Experts of a small language model.
Size: vocabulary 8192, 25.1M parameters.
Experts: 8 experts in each of 9 layers, 448 squared ReLU neurons an expert, 2 picks a token, a softmax router.
Below are experts of layer 4 (counted from 0) of a mixture-of-experts language model. Rows are named router (the router's row for the expert), down (a neuron's output weights, with its number) and show model dimensions 0-255. Each number is 128 + 32 x the weight over its row's rms, rounded and kept within 0 to 255. Numbers have three digits each.
Before each expert's rows: "comes before" lists some tokens at least twice as common just after its tokens as in all text. This comes from a sample of Wikipedia text that the model never trained on. Tokens count by the router's weight.

# expert 4
comes before: "|", "-", "\n", "==", " of", "==="
router:158116171170136130090161152237132116079164098122162061201172118149100104102112084132107083076168087127181115165077104145117062135155162098113112096132112116166174139121139089119175171123141077120098135095111106131118204134147124199132160105133131119072114151077144147172134090129088087144110115110127122188080103112104098175214157143152177153203112153121117167171177121173079149126117090141188157120157117078119109095125150153132116151099131129116145096142119122089132168149145142192081142075136120123104125128104081152170178107135118136130133159110105093079131102126119091170115169131142124168149133134158140170100141171069106146111128118133088112108087176100126098145088052194184126158093159226167106116142116140144101130070162116089103110145121129148104116120118159
down0:128089128171079125139172091152120079072153116112140128080108155111084122160133186176147109160095124147155084105138107160140162120083115113148099125144092149082150129123179105116122113092146143228165139103192151141130092148166120158146172127171097141153157137142168088125069145124148130081149148120121150159122195101077102124093119153132113146148144181179120113134171109108104160170146180145155144228154096107114112176183143128162118134185150153143095140088096090080170115142143114109144084129129167118087166100133117118124182125195109132121065123165176102187145106089113121138077150195111142126156144100128128168130109127136099133151187141080117113147119071082126086052126172127123113170112055077123208143132208105056081154070140149106122137169128143122170117127087104
down1:108167149083113083114129072128122128129092072063134137102113160184134106123187132177098118102157086091154150057084145125119135130140181143131160096139176127149082099164110125059125159087138128167123145164160103114094128117128106142111202060205135084166156117138139106142171206085165147125069143158134140141128163160135121100108113134176061162118127146107122114198152108092086144153148173077162105127100161136159078101087118125118176114086104128121064131109133099175108158129142132130133132096132193079149072152134127114096170112126051193121134119137115133109177123129134060084142088072087080112110116122126145111164133143105135104171116180162173073122119175145150136189113152128137134111168135162133145115109160099183183147075124076097201116168116167143151164196132144
down2:091092105147140113186166129123057110125137153071171093047109115098117118113112162125104147133095088144147116174077140204197195130122161096061146137159136101096131136119143109092151136127129157133118123096091151098113076128091170092130125124157156149146166133111141098137144150080173116101127131164086126147135181173117165148057126084122070084144105122132083177128148118123201138143070135176138090103086117119144110113048114162114111139071147082137141098131043049162161144143147116112111116155105075175138141150145143150158128161175100141126125145173130122083172125144041162140158117158070128160129112186110099147136104172158104132117126172206158107136077102157145127066108135110163150095123104135158091115132108075181151079105087146101132192122138157101135092144153195
down3:114096102133155145142203127166151151123039171098067156174127048135099135128094105113062130108107130092139145147117119124113120078171142143112122167123106145085120124090142169101115113149096125149168162109161137073092168105134119090124104126145181100147117144104171081139128093133166127124048086118122155097137120075118146101122186164162098169168096102116082093139138114130090125129133106165172115112096127132080189138160141157144135153135179075110166106086116100112113169135140155148103135182183160115112162177194142120110130162069104124175093083145133050143181146115123196132135089175148124077182042173130148126121161167116142064154149168078152077137088140103087205114146097194149096135154127131142120071142085113143121125140127123099119231084117137139131109141148148
down4:108078126115074151151082145145137174141133086173141160122123169162123144088200133102130078092141168156191113155114110120095116204151103083122136163122071164134117130074093181141180101108105204135158149070113092141126090103088180116131155113096104142124110052163107117143174101152160150164196175123099143070131127087127108122130113177102153129185182098165134136163134135103141115133081061123128175107140172145183151075127081123115151063157086179088098094113076147135172132197082127102121092095130166098071132082153114080100088159136163160143136133123129070171118181122116155123143134136129196145103134110101121143122131154086158104085184150175111087159100094172092138110168179142145142157099124129135075136138174131103158073123095092131187089164151154150104123137142104
down5:104213167196169108114129114145110100117137123095137132081081163155117118114099163097200060197128062165135108097128118125052082094166048140161152090154164179117111166102141091068178101109051154110107115150135138124097175133109145162168149145138145150130111164134107109156145129071198075110138178143128151168108129131116118133149188121183143116082089084106070147150131126127139165140135144121153114165198133145125152091080162143142170147129059166122049133143174155161139097127092112128141068141146097107128163159120144112150128088099179159129154116121142172202085107169171190129092130162076169113078107171128110096129112172098094117109120096148115128141142185141148141171097153133095131054133103085167109104115094130134110140108167121138092132092096140132106123075109159
down6:098073078174120139127123161161163107112062076166124080102133090186060106149104153152137173182132098117104138124123106142130091113130144108200112120158126086094189160128085087128115079166133094093082102159130127106117060188113180129118112130135107189166125090101124175093147135138134151144108183125185165116118125105093134131125181138138150110067131110117147181184137112124071155171179127100098109128085126107148132132122081127178084192126065167188136184120113101096080123127098064151123122143134076176157127154177179081139108183069131135145130152122109130102089140170111096140127070053124134169108080088086186073161164103096109104088140131089140106147179131126161181160135172119150154152142157138119125117126116099175110109113170124181095134142141134078147186126147078
down7:108141096138094138136184143118152153135152130136087133093160161134138176111136120095156159092107110121097130120169114125104095065105137100165084131169113097136117169081089186126086182150143073076137189128163082160106175114165175124122137122110144134180064143154097172100143115119122175084139138130094120153109176093109074109061118120084130088141115131149119133060158132132105120113073119134152109151119146098108115139150145094151139067151152150078103110109137054140128142100169117118223111128080138081149027128140123089173123181133202136094078040099164130118110127129097092093134122120069168149153094100104187088140085093125088188102132134153146142168141100152115088101149167090074132082112097102120163118108139138059138129074211120131146171196109130161148142143141158
down8:186175124076077157083107170083150138168076163156100163151128185148096106136112077079187103114146107148145178116133145101160094120100087110174100118183110163132123119129117076082125072081082121167132094108124092106095115114088184151160123125165131177125130098139131137127132090202078178139106160138185182083139134139085106088145166114108148141136059150144130119143171069118112115103178110074121119131103180061180115099105117104149097150155161204143089143113112122121089181112113156133172129122147229194148108120082088150122140097098189087156131129144140129107144145138153098110129109112116172108192093133157182180114080179120126180068131153114136156190115115135163097090126197176158192129133126140085131097145121093166128103141121150127102146082098148126151128111123107
down9:196104183089066138150129171173094170084085188093158085116110117117109160066139159121152181092106155136094114092088134125129095073184162138135098052135141108175156131143162087117139103102150104164177114120155094144160147110158078075149122138158094132184121157156148151165122114066112119112133094161139157155181119110186139182110130117164132139186176152152141076093165134115116111112098129111099097123079137153176177108134141183123105140197096165079092145186160114128168163156081122124128162106120179141117158150114128120094108143122143154140109113149146111087169127172166161156208102161146123142132085143212115113106176135148164159148136122138106103092179139103112142096118111121099194091113144141084146159048158083150133149139132112065160192142116126187112167164094060
down10:104141086126112136121125127105128126102121137185112071142143192143061174115138141135127096135095135195163126149109144129118091115162153166141112153052104153116161092097094139147124087077163141141158066131131181152116213123140104134124058090128151194093156161139129135143162093126096098133049154182169073180091131132130139123156127144195145173130117139139126127094146080147114100073113156153183085182177102136167068155096122048149172123145101102176144152162190149161026131157152122105125096139103119144166097134179135083151109129078115174183076112158159152149176132073101167118171151173105142144178139154152137124148138166125117159130122153097141135180141088106092151143121127096155144143136154159150119096123168092101183169120135153132093104170117127080079153181097189
down11:121127141136148143097104154113172078061131090069174100171137106113098160122120048161120109072133113137151138134199082120140094154140151137114146108148119103157194115127142137187166163173127089153109090112141154072093171150104030138143136101133143131121118208119129130168151149146128131123127146139162138070141171123133061095157086164114111130124107182122128089176087136106137148141129149084064180123118142144140166129128109180151165188173127147140176094099123138096099138123116143123083148105128161198143114089075083090142094162173099159119139073139120109059120110132079084118128147115122115110162101141075076148113106127078127098142170140104114151141123122050138113116182133164134202078181081140128195140161179135106096069098117145097152197119163134194118093142107187

# expert 5
comes before: "\n", " |", ")", " The", " (", "–"
router:173114110074141154094164130093115039126107192098173073165135098117150143131156197146136165107133107106143087119151122142170150140125129117104148185132037118127147138125127170123079091167119181120102193159064090101141079094147131128117118111149182134096109132086128120106129162097142157146064150084159143159072165158193134146083120122146142180082099111122098109132176103104144154087164152136073126100156128158081122137113082089105130125154084119145164121113147110052157093124109155119105101123155113135082109110121121096193199134079145109163166141109117056146093076103116141144112153143075090180179085112108129115150112183177192113160202130135135159080141155079116095109141075151160113127118089149176084088155150137075124117159157123099101120119135077117081202147146121
down0:186104131113208150186159078101138154112128104162166063116153104159129153118148132146162185088134170136142168103135135097118104080154056052141092101082076043081068140117094132167097075088118085132112146135128083159112136120114086133126107129125082112117133124197158161108122138167140077121147099183138097083145124132128052141114139093112117141148163085122115094084110077107159144068135096189155107094142125079187149150109148136082173108163136080112106089083121150116121153139119118151150105092133098153104097104098106135130161181126175145108110157152152149114128123154168072133140097137118127150197114100105095089180085112121108174066169118131193101091118130130104103111071128131130063137183112118122073160086102145132125116123119031098117072143150170098115129109179175
down1:119116134137122166111118128172192152133121122090107103088139157163152119120154140153130107135136140176149171099169109106175071119227156160156170135121106109073145159188147077155136110144171144160120124145087140122185142151108154179140120065149097116139100096058132043159097170110097073117115127144168108140151166134136103122118117123180103124147131127149078143133110144178161147126102144128129168178141138058137070154159151109178135050139093155039123111126097177112133094159086117154105121185065139148157133052036117116113142111083128092180116081150127136074160163169136049119161157159131168134105161125185129104134083126168149130112125141146102133099154074144135144170138131169100183127142158191150107064166161140094119120162063123147129108096129128109163109119079167
down2:073143113160128119085094147129126084131124139143148125192137113092066106171120112191172109146144156175099093110092106106090115041089126123129099104101161174138142073203115116178137122178126154148110143171105148133136121134157104099135171128081100087096062131113089190089182098128173111182173118175131112115142100126165142134105088166144095204193113088156072167112156095139110149142161114149084117142094098095100113100155139167123159121109133194172125136117105135150188149097150121117134124101114113106099163109123154140078155137157126106149144183170161079130169086083165101178096157153099131102155097107134172088068123135171113164070193117082107143129128128187157120103127109168087111158142114144166096180131099109175081144093135172135085054059078124152147173154094155
down3:136135139167148159125218173167184179135113162141160132089077105127060170063119108138091126181161153136144132131109133055096123103082092119125111091159130148188148086097084097163128151103163094065093175139114137073118164106172100097110186104142102104148222122194133146109109093144174115117124090171148154109120082106109114075130099129115125115103126132142128160110113118117135134159131122151142157117113168080118145123124161155229145165121154146119132136096113152145128089135107098157103130096215100155126102157063054159111097121155101214124072096094120139193198130113130080127118149096125141128149159176096133130126188183164122128115188112119105128119153145181128145115151121126147089124107160144122111134103128083106096135089094182137152197119181159081073158103118100
down4:203156111106181099073122142115147168133119117068151107138119156112150201115141215141133088145211149094156154155115166128153166182097098114108171156159159099123131113094150119151107114140113175119131138176156180099106083173147075143132121097156098125114095122157079132189137119100135127118096111090109158096132082131131153139130154160159106147127156064205124129149170105087161144083065156154090155124131170131087134131101128162137134107086135165175074109153094146137136121172081112083176206182146179110138147160131141128058191135154108106137128145088102122137081099157133086183161103140158141130187104109129148108142129171134188185118130188105112107137134147140118105136176111125098062181162104194106143140171167120131124154129032103115089120117092086169106170159144176
down5:142099076117127194083141098107040147139160125123166144124123127131106131124146198123105120130138123190157060066141169159149147093156061160135163036153165135049154084088125136142149172155119121143174140099113050090147148113113150221097103135176093122155125113107096117115127097173112099152124129104147192175100121117079132175109126157122128138102166107069155120145103131141169096152128098089097067163106070168072099122170063176127142186120117136158141139080105136189094146072144107172153120084105119093077115158125115127158153089128121078174125105093140164113141087174132127119121135105091109107159105137162122121121165079176124139128103117138086108115091090123135073113165118155104160113151105146168147118103177097125147165128080169205117149122108105128156084147202148
down6:086143166123082152120092158112136153139114153048099114056172045124119167096135118067117124156122105043125213137066107122170087083158181119067118110166142151094151092127147139068129117176197086167173144140126157091156148109132118156160104196109141162141155161196089151109136145130123106152108186161134159111136158166161158120111139086104128177136094137090162073112125074172153146159122132154088106142133129169119095132091127112160120085085145102103109130110112115162128110093148143148208136075122104135122153149126107120182079167098140126146109176142159160124078159162103114085141129096128117150070109148144149103108106117143099110141172055102165159107142134117111072162112095135071145149109152098133134141053149121142099173111104151135172007139148109130123133084165137
down7:106109137095123121079115090104139212140129115063115099123115140135160110085117107035096085128182144182141038158121067244112147108115122133154177186107132178130149138113132133160109112126154132109098124087184123138097153156090159093123121118129126140142098118139065108107112166147160120131072135118150119214113170096138094117129122112157138142087141149159149191159162134159075097068131106153112104126076099149152120140084114118163153124126111132136141126119103143111111115135141138161161114135119083135118118164072160089133153072185144155165060120101121064134130157100108132106100191193160162114172132085167110130147099143121109088078075141133167179108134113123163167065089115151155120113058181101025105151120183098131147085116128092117141180130105106101144173113109109
down8:155197059078124111089151096127069148105110131137144156160155155106137082107108084130103160123123107111203201159109137155153088161144127164160126177089151147154101109166168090168169093126107083168067146102114181130111165074069162155143134158178121101134197117120169144110196074119109142161129158147146101133194135106105132108164151117125157125139104102109082103122121135143140147155121153092095131130107066175120100146182164086142114120135182077166123098082109108144141085143171129177148157110158143165128063171164112121179142107156131156095116136188126119127134141108129118116102154201071089160131113146117152122107124100118142086110070214127086139116057111155155143160113171112149095161130140137147219078067077058076143164149107125116131096142142156192110116134112104
down9:108122125131159182141130126117101172125098132144125087184109162096168159149110161187126125140111081125113130134112103098155187158213121142160112059132101099200121139130129064115140141137096124136123138116200117161120164115137196149160110127185130120078138084115151129101131104140177155170100159190109172192119155140188135090096118099166114119122104161113143176105166084147124200151161087136175090163162086158109117113065142080118077113143107125142198096184119148174131076134097137144122125160097122105038110156100148172106117119150143099160109114115158104136133124121117118108092128152148155181095114135125099178134135148080131127234110186115164145099201146130105182150124101104124141101148119149110089163112137150109168170155182089203084138156096171147047111096103095
down10:106166113077112140096107113100162151155154083107106124203171140123129075140112178097139126129101163097105180199094120137170151142113123103105139135159130133134173124145149054155173150082083130149117127099103172080126122191112096153099112122071078119060100194162189143147099171150132173068149089144145123133145126151151115147205126099111100103070118102136097122169105118145143127143160134138128117144100115067101185107126139158207107107109115108098102148118111082147122166135150144204106071135095081181116132126125115125093135206130122116075106153122158158101096151135099089148096155153118144149125179109117172196081119135143170081093075128136133151094119128130073183147144025076055109134145174155141134137135166132125115112062135110092139108170186102158116194100116108
down11:149133130074122111207116104157148154177143145094084172111155109135097107153109167149158093161144146107126117204107094105122117143186117167153174172116136154120142143092151105168121152149123109105138115157114174193120139105126110137090136139132125082171131095112140126143099073173147052111137191133120152131128139125181153178157119129097174076094116171132091134205077106111134102123088164162123168140154147150138077141120166137073125141111097145146119088119117106147129174130141177123123096218119098110225124171172180175150109174165096118137090213035114166096107106095148136100154070173139139060131109203164120143115149165113096072138131091061127164193097178151086119084132084095138157136138094129140121132130129150107174146161135168128173096136104141118144174090125110

# expert 7
comes before: "0", "9", "1", "2", "8", "3"
router:138134175127174145106130161097106118127110143094137179106144129145139051189172107129119104105131144144164150123141166163138126110090172145118138123153133095112091094161065088094038183123148113164100068156179175153138180111045117119066130140091098184153095149142140205188107094132137188095139141087113122069157074136117119105138141150146093131107131135132136155125097149125113101180091109185159111116129114135111094109059141146139189068076184112144089200136174108140053161158156105127120145170143149102125133148112126152055197143162183055089171094067120131129117127098135138109115145132113131098101127111152095143163132078127113145082159128119120095115172151167137088129128174127116117128110130125155128124141090118103151167131118173183148168137174153133167155147090237
down0:096089176162127108099133067149162121108174123181119138125089126118145132122112083161144113166115106173150049119085134069136093088143079163095127133153160176136188135101143114115103168086085136161164183135200185097154158160132086113144156133097130142153107191132119105113150114124167137060155140154109132115033094114139150178121151129138127128156128090132110148098123111083137095110087123080141104117089118144099164056126158114146131146186103111191102118120130129170086075105072176175079124208099059136155118136152097136164101124143160113070123099119104164089121162152101119099085127125147152105157144115083156163163178165101148155152124130122102145123184140140148156099075166169119113170088162144139188112162107167131103044151163151156106075188132117116085090154093202
down1:157120178165145126150109102079073116141137135105111171144161156107159117087124130145102121123127167134156133128199137105092133127122098175116133121119109164137166169134036159129163112125114060189155103154107126100108186158122073132125129124169153107182097080095160120104150157134091108157116109136083069125098139153087147089156115104150122139104077150176171175110124150152163105150072179110125073118093133166151100129181134137138112065173127123086077096161096109108137141147116165163102117125094159108103106132118121060164114197116123180153119155152053130142050138045078145173088178122161112121155067141135165053109151101147116095106123137128099099134146139132189155121130125071195113139066140152166066122166120094156112166115079148120135195151036137088159145103102116
down2:118139119079136088099084106099156086178172106152168084151111135168141193093148123085179091139096123132057142097164155167090165146140117133128106080104159060079141124106072080086104135110183071127136132094085122148136129102118102158162184149085036129105061177157159139155100176161143125140069144203110101130143133146161107136137067056159119190150184127132153158125090114151148143070111129068125121095152194169128113097082174126113170159123177156134123103107147170093148129132161156094212182169130133107161166130123119148136072120151106104122090178156109167134128153112148145156146133139105101111126136115134121084083140125129102153124164053070094152132139136111117152125132151114133119163102124138220182129090109146106056132120115152136180120120096059141133153137117130
down3:068065093106201136116108160180095118136175111081186193136130165164169140137148128157063086128128191121111172098166155070067116164143101157144056132115083124120166151154174094111114144130146113125179165143182171136109163117076064124080151118180104128134149140175141154140128120124083133067176142104162154061073140078172097102109116089189125144157166153094130099120161170130176095146139133076156116122148144096196107141125122113100139118102141145104150128130093121163109156133146080144148102152154155107101157118098084111138142149081178146143154075132115181113085115104144117125192098106109128102129056132143102130126162074088113142205178036132097107076152099154162091134129134117147143131100143172122100127077119145127144155162180123176111094193163142162113119117158121
down4:086076188089145125158133106141151160080108108171180100167100181123150148150126151109119069141098084098155094127133151068192147124200126093172144133156100153090150109169137139128127136136156156170128142110084049125150182137080125169115150129077100181125153179064190124115146142107136135205148103080136136127117095127154174070084048183066136120131142103145103123110120144109095150116197134176143097110109074172157120101106098135129108163129079159168102169141172168115143146125104134150115131104198115171149141088127129137150126127126170161150107154150100201117184091086103121140084111194108125089111140101095117143186089126134099160171112148122173125124116103116136112051208175064078114165141147129150129154068113123159153127107093145115134132101139204138162114124123145
down5:091116148126127181134098129078147071173122141018123084188136153097045138158159111134165114144127112107122096058070132130136120133120139095110135107114155155168141131153162165151126156115128135178134091142147134139101109104174166148151112169150088074128092128154115127146085170110140124072090106174177107128079135125115105103160107158041136181076133076081173133199104090148146124150147071145089132095122171095129191167142088147128108161108102187131112168171093165120127076152127178106121153161157171160111183100118167129061156107081144149109157137126155161071120131161192159101133122118075123152140165106097172069113141115122131131101127110130106110146135174147143115120149105195126143165121150122191130131137165161174121182189158105124133161114134126120022084173122098
down6:154148157120156139115148125134083079100127150122093095110193128160133100146117095085064141096139072137127152180129130097136124089118182184141139101135088148146153116155080083131113088162138111098135097107102141196111110114131125180079161137111085105134120104129156122169096112078171140090086148095070121102093140126203092150147081081083140111116098073158164099064122102112158110148132144133094145161148107126092087070081107144174146142145135140154195118122122166177167077109114140104070155154108174095102145059147138073117118117174114065120079115108095114132148138145131139144126083097126147082126157126108147100178091142113101135156181104213140120114093166114065139120132057114054177107138126132172057154110147171170131154137136167094170157130074190115124100149215183
down7:158109106148120143163117135154094097102133124182153087154063131119145140108142080130123154106108092184145172148115100116109156087085134086109103068133125170073071124113110097088088169155114132175084168105172147174093141138100081143168139086083132074217106145028106137179124069158128159159137100109123138194131088137088164189111106165149111089132131123112122164149124203113147094122134152105158155129122117084196120135156091094134118107102158137166129215122109110154108106175099146169152164121151124143127182052101145098114159136142097147168104145105088094141188172122157173133138160170132112089171168179160188148144155169182089078127088129140109149146134135102197126149089078131163137118160138086121166099090107109145145173131074103140161067137117134131072125141091118
down8:148144224142154104143110088112063149089149144114191087173137157113158110099088156124158129156085137089139140140144095162136120106103128124110099102080079187025182163203115145137166097159082124102098131154184143115143117156164103129126108126148150144125123103187156171160139132059125165109149129093159104168121138168112152087126176163169130120121160137105081186167111111149160114120113142200088141148131143155087170171133134085125125105181127183139127177094131083142121208126138097086188126114158158113172080138113112121148124088076109135132095153117137111126098154101167060119124122145112160080069141122107069149101166151110165199103150188107099097136149109094118101178088075114090086092139112117097154184095159167081056145112089167144111152132120104103181129131127130
down9:186138103159155106102129103051083135122084099129133100203109114096121135127150113112108127121165206124159180149088153106141196135094173097130182140128062128121103110143111142126088143144116165119126135107146148124109172123104144207162102117156061114055136117148116132204159102204096097198073163095167157126091128143141096149105196116110164119120147083164147172099175095125095075129183081111161206158100109128136111137084088131095156086120150134166150124166164186136144102120080113147129094145152144111116129103111124161164133112093097147138138113177155149124117154144132169119061090117123081114110107188177123071103152123110128143182139084085115163124119114139075064091131136115146116109108151163117147165195132148146127054080146115091156188142195167140132187118122133
down10:117124153135163158100128169131115073103146130199120113130110113163107074140096156102082086176183076149123182137168105115153136155221118143093147124153136134094179114025154110136139095090072143113096138140160174126159094165143133131079178153133129206145162119129118164101142114108128165190163054151103101141075165166139134102193115157078144115143143088199109089097080126148093101097102180146125139132066127090141139140144109095134198095148135138137135146132148127138132159186079109198113104142123139174107134125147149149202110158098119090157128176085158127170141175154173137099144131140139131167089180166136158122121158116110155123107146094132164015163169151135089138143130148156088178096093138060160097139159156126099149123142166178102113137108103109134145093087136159
down11:138111124137165135125133140117067140169169101175070144138086096167126188090152126089115115057125169107102124164072114133128066105119181043169092143097126132156104087164106073096102149166164144124154197108130146156106085118125147102089102121107147111164155139136159191083078145167127165080156130207106084096105112064102109157154183138101085182164105056225109071164134160191139132147053112128124071074138090155133124110108095149128163132137109154151118112107140089117122181119097127156108099122166120164151121090092113105115109102171119105086096104143090109140082143151133062130136141115111211111163131076151149158117141094139102188066150106123129132067058135170106126119158071122186140131141131122143123110105075118106121142141146183125114132138156110130169137132116120

# expert 2
comes before: " ", " \"", " —", " A", " S", " W"
router:109071103139158110059138071128130114094110120131108105182156059059105135112125110113171179172149140083157132107162105138118102147178125102150179103148148065144135164127160126106138095154079142121239178154113096101160077100128140153146139190123090166111126013140164115085102146121164132128162178135105127137118132227128124068114144119140076092162096154145143135142123137147134109102143095161152123106087109143082120162172092133081138159141142139154140170122120092152173066130133132103165142142174160075062112098156154138158105094161102200122120178082072128139141098087088114058136111123138139098110148138145131137167095150095106129093158131107145100196069086198157179142151162120089150116147107144095150145123138117175140144157155137147150118127126112060184080132113108
down0:130135150076112070145204149148090165132075161144210155124118151125100166092111164136095109109095120107116161108109157102133106153101155073113115091108153142112100154126213116116134080118111212145179051088123114127149135141142113136152113151171138157119148114071114146182132095145168144152140127156131168145150121137109150122127111166144094129136137178139181171172112140140108116138093165109073108128092141126163127089148125132154104113140129136090120106169084160152124120141092123062147152185132099138172138164121152152118104076122177116138142153183108179106126096190162025166103124168140168165143169071163140090119158122119145140087161139043148109117148158106107096127098223163120101130048139103142109130043143097066146160101126161127188133171154103218155120121112160
down1:128106103159147111160163138138084120150155099102171147140180118153168177091147138135151133156120165158108102116144154149132126165121086124121107155081143152088141105100119117118093193119073183150113068140107147142117165117150161146157122147186059116167109146098115064136130141120181122124122079110113093124112155146088143061129119115154157132144126166110121078177090144084120150074136088130172181152135163110170114079111128123148104177091121155156149134153160177132115140116151028149103163149195090111127137159211095108114184145115180080111120173097135125092068068142094112146187164131149126036138130130069090111173120135113144166144074167077045106125202079174100105096071077176109168118088104112155115120205159123093129165154140104123119159100128125173121123138136144
down2:159158115148167095144115098159143131071129130102136122119104145094086142055131149150165129131220131107181134125127168198090124141111078165123154148156125163199144103143144185131165197164135119109133153098118111127097142134181108161136096166117130145170142157128107105156127108133104184101105107148091135173164131193145190160127079125092091143064114166130068088148126064104162134083155156105111123165146068102129074115182102141156118100174157153087098053168145164142106100107111148141115181137067086118140165095148054191158117090055147132143114138124190133171137146145127191120106156163155161118158121131154138139158107121141202147122123129093129094107147173104125138144158112120115159162189102161139151079133195172162102082117154126109082151174064095179137163085116145
down3:104163119135188119126156145110173115142160125144130138132115192113084091063079145122115128089060191066165164117069101108106129141167167133119124148167113144107170069127103115137144140124153100079147103146144123151147083083115118125160130123140115104172205121146132139118116169085073130139090110124159124219137083138104176167189165153157121101144215157151091143145174124147120197135157134113116126129108103120116137134121179143071147171084128133137064067115117091091123123138169120137134087100119105088120114074147162106116126136122136178146107103103126177127114207129066118116178179184132142104127044113125142102159117115143027143187096153109178114114143118145102154140166171118121136133125141101110098150128137154138053137167073213178114120098138154206081137146117138
down4:147162060159133130134141093148178105099123177143064204191173126156098125123190176154179154111091126147183129146108189135101073118139181110156112132138113074114121134107153157173135174120192176112104115174155047124116118110123091139092114111075103112070106119164141043086044120095140098117143078122095133124115129165129075163147106147094122159108140084090102135157101146104119102130121142034075102128203137159160155077145107071069147112173067155126119128152124137175186097169115167139093080117157128092193117171138102076129136170170145124171135115187163137109135111172098121103152150135131140116141112122066133125173111119133133106161151130158167129142070122166153086168138105115135143129083143104143123169093110121100091156134127138142160161133121180108097098098084160
down5:117155059124069143102153182111135152202149102155120117137159127114114158164124124160149109188125178142168096086097085160083099126140134120140105135148139113223075121174100133118157110125105155146124130119080113146067144106124162162172099125125053098133133150143090141168192116140170159155100078108096067130157206081127141100123099113134141159066184100079129126121091130113160125087087108061135117116145148042105099125140082101102092114161111106135084155094165097159162164117131119068138176164111104087122134180115107137070146118161141148125096126139118049093101172205093161161131105135134081177111144160164113133077154101108110106123170141085053090080148141092179114123096084117113086153160160134132129068071124117106092132132135098121102074139113141125095087079133136
down6:118094086174103088095191140097150102129168103118107180180184133088118150071062079137133193163135158092155090143186109129152082185132141103170090156082066178107101142163112131150113098198166132116109181137142137122165120111202078123110131145092143162157177149141100133138091144164150124139134118082125118166130086106150140116100145149146093138126124146172161135112154137124173161142172152122089151125119106104089170103142137161145114150184184137117175120125114138126120105085144022103133111177079146175081066130168106150119117105120080128135169165133158161127115084166092065107098179054133125168120076126147104144129161141171127143173187159147131066163077067098084108109092159092122142159106162166105115142162092114121197127091104165166108164154151130114090132089105139
down7:070170096125114141140119150133178093143154146148152142102082087105143082083153115096124153176131090154141163191153146110112154065154092074158120090112140107084116066155110163104122130134087158067124150132103105128182116127076128192165095095127079103132126129138115103164094154095120121184163161084124139131086094146098112052107043111096162155113125131077136108184138157113124156097065154149091136097104137109079197078148153192120102044161112141102093152180156167129160117166111114130166133075118126143087029138088147086167108120164167047135097132110199164099109160104153177094109175125140158127155096092167125088141161106149132139118125137145146126161155120105139130196071138160138172131168151154133112133156138116142143139107128113140109144075139124119035108129169155
down8:099196166150100141091122088119167155139146157075156150166170113093137100198135103138122209119134108075055131165209117127091140120146126144185125111160057164188169051096160163132129154211163107138061141134115075185133094102154082180123091128165123154127106125168166108090189091102104145178129137101125115087105151112123163123124146135207168073197099114142107089146104164168159103134125082145168123143089173116140122124102122163150156154085118117114123136108110125103135145183124121093106119088115132096132165161184066135144070162105127121080142134134128148092158113123104120180137163176137106083115149130125109127107150094063142146107098162166092144063168126112095157131111152129099137111140171145132103174115115118072100080193118136103142115134136128096161091147079199
down9:106090123058091141081118160107107110168088109138155121120136174149155109060135189120085101181151101166108063163118158191131165097158116121168090171100099124064133088135150179169141141085155049100110231153130150136113092140135166124164152146093192117141184120169143103145114138166130094191095113156165079144158160129083137212116115125050128104134127143086146134110159160151107120141119128136124106086142105106129126123035108120151129208071131133109121164168160140106132105093135112091148100142180147201079133130112117120076057168125130157163125070115121171108137167147124121095125114083147126142139149154050128078148156139173079143096126157081143155126141129151085100083125138140165110115099122148153158139148111080135155144095080081094163085128118144134150161127138075
down10:112077164116135127165108141136097100137112130127137132135141147178092120143147108126109159129181117159124084086133140075151084109195110116121116083111167166129117142118096129138181116093117137165161148121079073187162061122128159074113113078141096139121178132144184179080116125108114169150150141086141133114098099170092103148101172093130141123145127158086146129170132107161195154090086066083107143129206123178121106107099113073163194149113195091122158175105079105092132156081112164105132156125114122172065140082124167115087117144152041106141111132152090154182092180158145090106105143135162135101156155124135130142121098066169115178187104143110200174216106140119128093113100067130100181085091121161100135126175127173144117173196141122156103092152115174109133103080109139
down11:152127138102148085095100112152164053139095145139168116139134129117201127110188110146146141150152138129214109105128195093176113141131154184170147137118132126159148107154094165153109100097160141131143122110162137118083185146137103122126135146040148102132141181127180116095161119129142169126104138123183178100127090129161138083187164141126116184130177162123102095131145129133117081123177100125124168061128118094177168144100110148137125092131131111103084093089068133151146124103169178123184137197172135138114135051143111108116159031173159106112148164117150174160171135145138153092113049116129146161194130135203119061140135181115128160118145147135178149094171084095102148143113122177121131166080096140133112122109147073134099160146175139133120115143087114103190060131116042